Experts of a small language model.
Size: 10 layers, width 96, vocabulary 11380.
Experts: 8 experts in each of 10 layers, 128 SwiGLU neurons an expert, 1 pick a token, a sigmoid router.
Training: a variant of Muon for the experts, 266M tokens, 7957 steps.
Below are experts of layer 7 (counted from 0) of a mixture-of-experts language model. Rows are named gate (a neuron's input weights, with its number), up (a neuron's input weights, with its number) and show model dimensions 0-95. Each number is 200 + 20 x the weight over its row's rms, rounded and kept within 0 to 999.
Before each expert's rows: "mostly gets" lists some tokens that are sent to it at least half of the time. This comes from a sample of Wikipedia text that the model never trained on.

# expert 1
mostly gets: ";", "\n  ", "In ", "Born", ");", "See "
gate13,223,211,161,174,212,207,192,195,204,204,215,229,184,201,219,210,199,231,209,191,207,214,176,210,248,187,209,234,197,193,223,198,216,220,210,198,196,159,180,226,215,203,188,183,215,218,191,188,190,203,206,190,201,240,216,185,221,205,211,147,165,226,201,173,193,226,174,203,172,217,219,197,198,205,187,200,220,211,228,207,202,181,210,196,233,245,209,182,163,220,178,215,168,241,213,198
up13,225,210,185,201,224,186,191,191,188,169,202,241,191,199,235,194,214,195,220,187,197,182,178,193,186,218,177,223,180,212,161,221,211,178,208,195,196,186,221,182,174,214,206,193,189,181,141,188,180,190,212,187,190,225,220,184,190,168,217,207,227,218,209,191,226,163,188,203,211,195,200,195,192,196,201,181,199,227,216,217,240,172,239,216,242,211,180,193,172,238,190,183,181,172,172,198

# expert 4
mostly gets: "was ", "which ", "who ", "been ", "He ", "have "
gate13,237,218,174,261,211,178,197,198,243,172,197,207,203,249,188,199,215,187,202,194,219,185,196,174,184,224,192,171,188,216,203,197,198,215,220,186,177,184,231,167,211,173,199,187,209,212,211,186,171,207,194,186,235,203,199,206,203,180,213,157,191,206,184,200,193,196,226,198,170,183,191,226,205,176,196,226,191,206,223,219,221,153,203,199,207,229,210,197,199,170,179,209,232,231,206,199
up13,202,191,208,196,201,193,216,219,216,221,205,178,211,175,176,206,180,186,204,183,187,195,180,183,188,173,204,208,196,215,206,188,224,166,246,247,176,227,184,165,221,201,163,191,191,185,221,164,232,218,226,183,205,206,186,211,221,231,211,199,191,222,163,206,156,186,215,173,187,204,193,211,177,182,203,164,206,221,231,198,201,166,179,214,163,209,174,213,182,191,226,214,188,204,209,201

# expert 7
mostly gets: "201", "200", "198", "199", "202", "197"
gate8,188,214,191,170,146,195,215,195,217,222,204,216,191,237,228,195,191,209,197,184,216,205,186,206,229,218,209,224,187,217,216,191,223,219,190,174,234,178,202,198,189,186,216,185,199,196,189,167,196,225,211,171,196,185,229,204,228,247,168,205,204,225,164,177,219,236,195,203,181,201,181,215,221,195,214,231,187,204,201,217,181,197,220,166,184,247,217,190,200,230,161,209,192,215,208,186
up8,185,196,201,233,200,180,157,182,237,224,200,180,180,203,274,190,222,181,200,220,180,209,183,200,217,177,160,212,180,217,178,207,229,211,216,211,197,179,212,202,243,192,201,182,175,200,205,185,206,214,204,210,185,208,213,226,163,201,243,180,219,189,174,220,175,204,231,206,209,211,214,202,185,204,234,213,189,204,192,228,172,219,210,218,200,194,205,209,190,196,198,218,216,239,197,201

# expert 3
mostly gets: "University ", "John ", "William ", "ara ", "David ", "i "
gate13,197,211,163,219,190,184,167,147,208,195,209,208,177,200,200,183,237,222,204,201,212,200,211,170,235,195,177,189,206,196,165,174,219,192,204,217,182,179,219,189,206,188,173,186,235,197,199,203,202,219,203,227,211,190,226,193,207,202,208,213,201,185,195,205,210,187,206,155,184,173,194,189,191,200,195,187,194,158,185,143,168,231,173,191,231,220,224,210,178,227,195,171,199,235,199,222
up13,193,213,232,182,193,221,199,222,221,183,190,191,210,203,197,210,208,202,219,205,183,213,173,226,184,251,168,216,195,163,222,217,216,233,197,224,196,218,174,165,211,181,203,189,183,219,229,211,190,231,194,221,205,205,209,214,213,184,205,197,193,222,174,240,218,190,197,174,217,222,199,202,215,214,188,251,204,182,190,171,230,244,188,224,165,200,217,231,208,213,186,188,214,187,210,168

# expert 2
mostly gets: "Al", "In", "called ", "pro", "pre", "Pro"
gate8,212,168,221,214,224,224,175,191,186,189,172,196,203,178,225,215,190,210,185,201,214,227,199,171,236,238,199,178,228,241,193,200,223,222,198,184,191,201,186,203,205,208,210,246,199,192,194,188,210,216,162,215,219,221,230,188,198,209,214,180,188,206,247,208,240,204,182,210,219,211,217,175,192,190,201,208,227,236,172,215,221,229,188,206,241,243,189,209,183,205,195,205,198,202,186,229
up8,204,205,183,179,221,228,161,232,183,236,204,191,194,220,217,191,217,205,191,168,197,174,186,169,171,194,198,200,209,184,159,213,175,195,224,209,198,187,195,231,206,196,246,186,218,216,203,236,206,221,207,203,179,190,176,218,217,177,193,202,184,175,173,199,227,219,214,195,199,162,199,193,187,189,152,206,198,194,205,200,227,181,164,209,218,191,216,197,149,188,230,190,224,179,222,204

# expert 6
mostly gets: "Sh", "sp", "Bar", "Ch", "Cl", "Br"
gate13,210,208,212,199,206,176,216,202,217,238,223,192,175,231,216,228,187,184,231,195,211,177,196,177,162,216,165,214,187,194,188,217,200,202,177,172,221,181,206,247,209,197,221,209,196,218,171,178,222,196,235,200,163,202,187,183,184,195,179,188,192,211,234,206,196,208,197,192,166,209,217,198,225,238,204,214,209,249,220,251,221,190,174,196,207,185,222,196,203,210,182,179,194,223,193,225
up13,168,192,170,179,186,190,181,206,214,164,184,229,183,216,157,166,228,201,208,198,202,193,208,208,229,169,174,175,169,233,218,208,194,195,205,159,185,223,195,182,173,194,227,176,188,187,172,190,184,210,233,168,209,200,230,210,148,198,174,207,200,206,162,190,184,210,187,219,242,195,201,201,202,186,222,216,192,215,193,187,195,222,211,216,226,200,202,188,192,184,228,197,186,197,212,223

# expert 0
mostly gets: "MF ", "Votes ", "Candidate ", "votes ", "FW ", "| "
gate13,203,216,229,182,164,194,213,165,194,218,189,188,183,217,209,182,189,191,233,185,190,156,218,190,213,172,168,231,232,187,210,220,202,195,189,220,220,226,211,218,164,215,187,199,194,199,187,186,172,234,220,176,179,194,214,204,174,213,173,227,196,209,209,228,164,181,217,200,188,217,206,187,174,186,174,198,250,196,210,209,182,225,215,211,185,232,216,217,229,201,245,202,202,211,207,191
up13,235,213,204,190,202,209,203,261,202,219,200,176,208,207,224,199,191,189,193,187,215,190,208,215,197,183,219,204,187,168,200,172,158,214,184,199,185,207,200,199,221,183,192,195,178,197,184,228,163,207,225,204,205,220,195,179,176,137,161,206,229,218,189,195,197,178,201,217,223,168,190,198,191,225,206,213,183,171,169,217,194,196,236,170,246,174,215,214,210,179,185,203,193,211,180,201

# expert 5
mostly gets: "film", "football ", "local ", "son", "life", "anim"
gate13,199,208,191,186,171,205,198,201,198,184,179,192,226,188,215,214,176,208,213,213,199,167,178,146,217,185,210,216,210,199,249,192,219,192,151,172,203,219,202,215,182,213,223,176,208,198,217,205,167,179,167,203,186,227,173,199,194,224,194,229,171,191,204,211,225,202,204,237,229,202,218,200,188,146,241,174,204,202,229,170,190,192,205,197,180,195,204,216,188,207,210,195,179,210,181,171
up13,233,216,193,152,205,177,216,200,211,177,196,178,211,185,218,201,209,209,186,194,198,186,214,203,192,165,208,170,229,197,210,235,205,193,206,198,238,217,182,199,162,177,198,208,229,215,220,218,193,205,165,168,214,195,200,222,197,225,206,189,228,214,220,188,217,213,178,231,244,186,183,228,175,181,252,201,201,214,205,226,198,203,235,186,203,208,186,228,198,168,183,208,206,170,186,229